config.toml
n_experts = 48
d_expert = 128
router_score = "softmax"
balance_loss = 0.00301
router_z_loss = 0.001
vocab_size = 2048
optimizer = "soap_variant"
lr = 0.00493
beta2 = 0.99
Below are experts of layer 3 (counted from 0) of a mixture-of-experts language model. Rows are named router (the router's row for the expert), up (a neuron's input weights, with its number) and show model dimensions 0-191. Each number is 128 + 24 x the weight over its row's rms, rounded and kept within 0 to 255. Numbers have three digits each.
Before each expert's rows: a language model's description of what the expert responds to. This comes from a sample of Wikipedia text that the model never trained on.

# expert 10
Pieces of proper names and commas in infoboxes, species entries and tables, such as Ge-off, Time z-one, Muncie, IN.
router:153145154098154149146098104111120101102157141144129160158152099103112099083095135112126154139163125106160158157099102132100098101151134104103113113156144154155112157097102122098141104111104134108104091127167146106100145155160098108150159148151154159146108109142099101112103157154098109162119156103154159161149160104104156100129097139095143155104157155138156160111154121161144103106156122108102114123122153099166127104157154153130156103152123158109104131142162101147096151154104137126125111093156156128171103148153128099155150118159153103096100134106132103142154151156099154120
up1:108137148091146179159108127114146121136117091175117155105128119140117068154120171153118116104112170117126108109130177137146126146151122131148157101130120118130112129132119142117083139162104108130150157119125164114128121141099118107156153167099191181134114128118120107123141132165114174123098130134145143118155128109099122099120158075165120137124147128146123135102114068178164119120132105121145126135127119098125154154123124131161126123129147149140129114105155084112125115133094093132190124085139130110136086116154147100163144140110138091103121135206091135124159136085110164142

# expert 0
Word-internal fragments like ra-in-forest, im-mensely, amp-hi-bians, plus geographic nouns such as River, County, Canada in location articles.
router:156148153092155146120099113104116102100159119134135156157122097100123095117096127109091160134163146103152153158097134146098119094143125101117109111155111156158143140098102126092123102105114136101103088120124126135098150156161102109147160120151140162121107101124097098140100158157099112160121150102153156154153159103102160099139151143093136159101161158142164160133150121165145096119161135132100141102123154099159117104160154156110155102155124158112105132142163100147094152160105112100142098114157163128159107153154129098155156133164158102093098129119151104106156155130098151100
up2:129134154083146140111069141107121129107176136137088131132119123113139053182140138118148127155140156131133159157132114158123102117126140118136143111144121129121148180122110184138103137117095105131079143156141088112161136144149103135170126155150133132137108149095104113114104138111112124149101120104118146108128153124117163119104143158141143126097147138126120145111125156117064123128129119223115102127166174123136114135153153145105110110144127150136137117135147111157114154106096132130184145095118152126157092105143168093129148098145121084121114130119109086153146154139091176126

# expert 1
Line breaks ending wiki table rows and sections, plus frequent nouns before "to" such as election, role, him, addition.
router:143149155091157150128101105104126105100154122140110151156118100102115095135098168113112154122165129103156153159105129145098112093117110104110131114157101153161144152096103159095108104113115126105103097113103123141095149151163102112146156124152130161113102104097100095128102160151100097160115147104154157128149158105104158101111110143102128158102156155150159160155147138167151100122160102130106142127113149097151120107159157155111154098153140157117102115151164104142094150159103113105162109136154161127160103146156131100154154110159155105099100125123149103081158157138099165150
up4:123145132139136124138133134151110121164162103110131135138098143105126118136097116095142114149128190126156094100162119163135130130153111093138162130141128117106132105130116113131190113143103105141124146131114139151127096159165082095096151114110137124139123129183124111168146163168156107157150108134132125089134150126131100124035144114113108117120129123106157129118122081153204120076161155146105119162134104101147139084132151184144133108110104135120147118089161093141141148140118074126075119137125148138141090157132139110119146150142140114116129107150107136157122132156093115129

# expert 47
Final pieces of words, such as d in featured and la in Trelawny, in lists and tables with Slavic or foreign names.
router:156141156096159156117094120109119105099156099141116152158145099102124094110095122120105154128165116098158156165100141155099131092126142102120112109159122153157133157100102135090113100102111125104104087126134129109090149157162098110155159124154139163125096098137094098113101158156097099160131147100153159139151159108103160099134115138139132161103155158140158158146150136159148103131160137139106145127117154098158121104162156158101157102152128155123107135144163101146094152153099121118164105135156161127164099152157119100154154095162153099098105137111142102119157154146097151132
up2:133167144101125165144125164123089114100115177115117146140114157112178122110134133113139127111134134154116127163086136157111072121118111125092140149152094122120052147093117133120100122182115142129109132139114170159130122134112138150158128106149106143134156101108122106130115156144152155134067140137149129126124159122154160131098125116156081106106159130102121145072116121133175141068143100120098129064107148120100162115128140140100155136146119146146129163139139134093116165146115154133099119141138125161094109117139088121144145063153128157129134157132100152168114106147132140103

# expert 6
Word-final s in institution and event names like Martial Arts, Olympics, plus member, based, York, research in biographies.
router:153140154100153145119101105114102107104158112152117157153143102104120097091097104123123154138156127101154155158104117135099107101114135099117158110158153155154104151099106105096146104095098136110103093115152114100095151150166096112147156122153130155138103103162096098121102156153100114160140153102150157133148156106102160102121115151142119157101160157091156155145152129161145106147157143152111132145116150100158145104158152155151155099153127154153098134153161103152100153156099135116161106113155156130159104151154100099155151089158154105099099155104151101152156152142096133132
up4:073145134160142131074097083150101116129144091145157152126093128135100142100120178149125142105122140123149157138113119108106091145124101140140161148116125123142156111093108099100121114102112130188129126062089157095114122106162121157153123179100117127147125105119131142161136087103122098089122123141128133078148160155125115123161103074159109126126104131174139146145160061150143083120129143113137167117117155136138111122132119136138116124138134115196116129099110103142107143147113108147170104107123109108103131084150158136139117145149166119127154131129153137106114136094106158128

# expert 25
Middle word pieces such as "er" in Eastern and Gallery, capital B/G name starts, and words like week, month, European.
router:160146158101154147121096096106121103104155120150120160156165100103119098099097115121106157124166112104155153158111129139097110108116121098118152119158124157157127115100105130095146097086109122107105094124154142102096154152163095110150157127158128160148115104115095101129097159154100121157123155103142159134151158108107159100097108162107110160100157157119160159136150138157131104155158106130097138121105150101160128105160154158124155103158125160134105134144160102158098152155101129135124100131156156096163100145152125101156155089160154096097099161142133100100155151106100127116
up0:174147162113098139140150140091092130152146110108106119123176156146122143128119150134137126108128123133161122177103119129120130151133156108166094078128123136118094137114125111118088154094105128080105139148097157089113128099153148130118136159163131129105138163108134099149146115122123146144123165148166136072134157139156161133127130156103133113118105137115132133110131124181111121102153138155127126107112112124178118105159136140132118117159092129135141175106130119154108146100156171151113141137135154208151111156139090116135131135145107117141092046164094124170132159075116138107

# expert 36
Newlines and pipes in tables and lists, plus stems before suffixes, like pass-enger, Ra-il-way, exped-ition, back-s-troke.
router:159142155092155152130096112106094104100159099134122153160138096105125096130097117112121157130167122106153159160102122131100130094149129104101115114154141157151162125103099132096109101120113146105104094094107132112095153153158107112154159118154137158110104098136099100160102158155097121161138152103153160124153158097100161102129128131115134159103155153148159158154151137165150103112166125140105159124109157101153108102161156154099154103159132156127104145134165103152099155159106114116144104130150160135155099146154141098154158117159157098101098124104145099105157156137095159108
up1:123134135099115084105118129141085134131140083191121121136123118130136122130121177085088107096106097118166154144136090114106128136089153113118146113126132123150158119163110098131143124122108116119142145084117136161160120166160108083158142116146116106145144118111115121103144136148116134136134185087147138139137134144100155129112146078118106159132143143135149133114126102148155093178164113092125128100076127101141151130140162129121149105165128124089090133146138145098105141122121082136147136134148169101117092174156127117126166159148148149100159174128180124128129081115147080094

# expert 33
Middle syllables in ordinary words such as "ing", "st", "cc", "and", and short function words like a, ch, P.
router:155150156096155150124094111102121105101157118142132155159132098103113094114096127116112157131165135100158159157103100111102123100116117102100121119158127157156147092097103139093123101103110122107103092115131155106092151157164099110158161134152145159121104103132097097147102159148101124157139143104153157134153159102100159101155105119105123163100158157136159160135150116158144100122160126117102150109108154101150099103163160153104148101157127156121103143127163102158095151157107103122137100139154158130167102151156153099154159103163158105100099140125142101109152152130094147110
up4:093140136148111154105141100100093117139117162121114130117135100166130130097152127112165114139136134123123124140153106084122176088092123108109093176155158135117143163152102112135168103159160137152100152131112120130106125160135119099120098150157095124119103112123144118164129115144096095151164107128148146105172153107126114111121149142109103138116126136156126144199147140151104156115131132154119164074155135079145149107103112147133136123126169121090074132161133133122125135137145103108113139053142169112121153129144181111128142179157140121120124137111110122111147123062102145089

# expert 9
Capital letters starting names and words (T, R, J, Z) after a space or dash, plus nouns like post, version, school.
router:146144155096160149123101098104105105099158131140144160154150098102114097083098126110096156138166115102153151157103127154099117102135127096121136123157119151154108149100101107093163104092105128107101092128167141112095152156162100107151161132148133161144106105138099094124100159150101104158108152102150159153149159105103159099122128140107128158099161160139162158116151110164136099144153131119099117096122152099162137101158154158117157102152110155116104125143160100143096150148102133126137108102154157119175106149153119098155154121161151103096100145115150100140156153137097135115
up0:132141149157175117131109094115094114114140074114107129124143112118147124146100176144165148079124089141141175138117132096113109111111157137121125100131117151155111101062111146086159127132124111104106090162091131133122114133124124122141166156169116091139101160134131115169104167126110161161136134120135139125168129117149120125129157092177140112105168131104139122136146116125129103079121162147122114185139155127143093124150139124143131152148070143137126111140125102146109130151091099132161087136119140163129111144154112128137122162140128085103086079066156113149128134112111116085

# expert 28
First pieces of capitalized names and words after spaces or pipes, like Le, Ad, David, George, Tra-pp, plus CJK byte fragments.
router:159146156099160149115097100105119104101153123144121155154155101098120098104097123114105156133164107102153157159105105134100111099106125102112125109158125157157140114102104151093138099090114122107101097114126127116094151156163097108154161133148134157127101104115101097141097158154101103163138153102149158126147158106101160100111104142127111160101156154136162158134151126160138095142161123136101144112111151098160128103161156156123151103159141157129103128148162101151097151155099134121157095131156159119160104148154128099157157097162155103095100151129150102076156150113094139137
up3:126124121098124103149126104083152124123111158104116159117158097106127127143128098142170177082126131112132114168099155133111129117121121116086095143152137118150141070122129098119141142165137166131137105142115086121132101127151139134146138155141111159096115107174134121118119127152121135148125153135196139110168110109133135109135148161159093125120146151103156152069135124084188128128134074131108170113108155140122133117136142144136150149100149124180122092134141083112117099131148123191151100103118165117127145137142134128134108173136142130098138065103098113142158142097103083119

# expert 44
Quantifier words like those, some, all, many, large, plus open parentheses and numbers like 18, 19 in stats tables.
router:151145159101159145133097110111126104102157098149124159154154099104118101097095079114106156133159114105155154158109116140100119108116140098111158115158136158152117138096103098094143100104106117108105093125161150109094151154166102108152159143148137161143104107160099099116103157149099123157138155102151160140153158096103159104117123150122130159101161156098160157142151127158143103152152130142103123125113152099158136103160156156113151102160108160147105150142163102151095152157104136133148104113154155116165102141153123098158154102157153102095098168126139099136157146132099147119
up2:116133124134137150096150160143097124132135157192148147138150108135092150123107147100137142100186167118158122125122084101101165126149097139119066128150134127116133136106131076127125129095136139164114126162140177143116148136120091109115097101095105077153149140168148104096120121166146132128139112137115133139144141118132109097140168204163139146121111139097132127141148110136167110112138055100088103131115153124137068127121125126105103123085151135126111117151154125159109117102075101161158165123135129143095130129138104142152129093127131105125129111119094126143117107126099107157

# expert 8
Biographical narrative function words such as his, her, She, was, been, said, plus the prefix pro in producer and similar words.
router:152143157095156146101097111107120106098148100141119155157136098104125099123095123122114155114163124107150151156103141164098110101126123097112132106155105156159126137097104145095122101104108137103102092114132129123090154160160099104150159117150127161128105101120103096138100157153101106159121149101152159150149161103104158101118134152116107160099158154138160157128154141158136096155156145163100144090111155101156120103163154161133154106156131160128111116148164100148097151150104114104139095123157161114156104150158135100152157103160154097095100141130149104097157151086093117129
up1:124168168090171107128101151160155102086094107092145158140142108134104102093102141153134140138141152110118126118138151130117141165132125103137144150125167141125093092134107114104137124153083095067145153086116140142136159134145156132154113114148142112178097141095144116103099137104146135135136110129152143160119153118101116142097125118153076161106083134113171127130128129115101132112163131134129186153101158123147162129107108126189147107140119139147104102113103157133120109102125096163085169115138107155078180158128113126142166123142142130125144127076115112098142135086134116116

# expert 31
Markdown table separator rows after header lines, newlines before section headings, and mid-word pieces in place names like Yorkshire and Canadian.
router:156144155099155149132096112109110107103154090125119151157138097102122099115097099117105154136166122099156156161104127151098109094122142099121127113154120158156136158097101122096117100113108141104102094110113124108097150155160104113154158114148134165128096093126095100122103158147100116157136157098156156152147159106099161098123157150109131157101149157140159157127157134158145099135161133144108148088108158102158108102159156157095157103160140158099112137134161103147101149152101121103144108122157162126164100148155139100153156109159157092100104141102146099119156155115094139116
up1:115147145115131118115125123109126110110102142134138119141128094112109146191102147113155159107133139113119108170095155165104130117143152111123144100113103114119140113128116143135096113102121115106112132102128125162129104146110085116148125129112114123099088103215143109205121137135121140141147148118115124101138127115153135120131073151149151125122110123076128135123152179101160103136151102098133141129155152105135123110120159138176149131120161121164102113112128119143120142094123155099169126127125135078145127095140144125145127160131127131112148185169163096060107151151119122040

# expert 19
Inner pieces like te in instead, plus minutes digits in track-listing durations such as 4:00, and capitalized starts Mi, No, Ho.
router:166145156097159150122093106107114106104153107139099153154155099104121096123098109119111154118160109109149157155112090148103119106108111100093160115157111154151155107099106157097110100112120128108101097094113160121093148154162103113158157130150133160119108102086100102148100153154103120156138151105149156124154160107104156102111112149116118158101145152120158156152148144155148104128158114127105143116101152102134121101160155154128146106157148158149107140137161104155098149156100118119152100169155161122158108147156147103153155102156155106099103131158135103077158151091101148144
up7:149137128130144198134126108114147140113135137078081126168123109137112119123116070163101179107152146145146194153144139139117141145152109106118161136130111130190116147111113155157105096109105142154124111145160049072125121160127125159134142104138124129102161070094127122092113159132116150161125120094140129102134130101108152103139078130115127114128143131088132122128125138113092165123109091188123155106117116140121102099121112105142130111139148132114117109130134097153119143166132123112103144129116118088156069147149119142130114112158100135151100103082144124114151109128125141109

# expert 39
Blank cells, pipes and digits in sports results tables, plus endings like les in Fumbles and singles.
router:166145154099154154114099104112105108104151103142095150154138096104126097131096104125103153127163101105157157160111129157100119103130124102114140102155114157156152161098103133093102103137109135102102094104111117116092154157162105113149153114155133159133104095136098099145102157147099108160108150103155159133145161109106159102120151157121114157101153153151159157153154162153146103137167128156103160110113154106156124100159156156128157103154125156114107137144161099147100155154106119112154103123153164119156104150156153101157155101162156103100107128101154099103158153116097127126
up2:149131148079111141149144109105120120140126143128146124152167127141121143118144117119091142112164166136168145123131130165109135125116097089155127120135179146123162113103124129116164098118144143128118145077134142141110138148140144108107147081159096140143180143121139102086113111112098122164140105138143143089159131162126137077116190121132095123122128154113158150126148119127172119110128193135147101124095118119134120110129146127163074110118111096102177132145141114130156106145113146136125149126130138112111176163091121108115125213153122117159138114148097130064128094120109173152

# expert 23
Second syllables of Latin-root words after prefixes, such as duc in produce, de in defences and y in study.
router:158149156098155144128101119110130103102157115143105157162160096102121097112096144116112155124162108101152158159102125147098106100118136099112132100158123158157127132098104130094142099110112142105102091115137131098096156159163096112156159119153140161145101099152094097118102158151100106155115156100155160151149160109103158098118121156131130158101157158126162158136157134162144098143154141163103141143117151098160127101158156156117156102151129158140108132138161101156097152148096122118138103117158155133169104153155111098156157090158154096098102134099139100118154154126097134123
up0:152128152107108154150114054104141096136154114123142179147116115117108100101122091088169144136146195099132128146102111112130159112133157090140068085127133147147157159123106104118163108157127097125123145152146126054121143140114131154122167104134120128107110090087132120151112141102097143168144113105157138156111125136095139120128100115136148152109147140133138156114139106153128159096119127176117138143098166140140117097137133170136120122143140142144109060135114089162155126120143098129072128142118152123116153147125154114141161128143168126128113109104150106155179133109111122150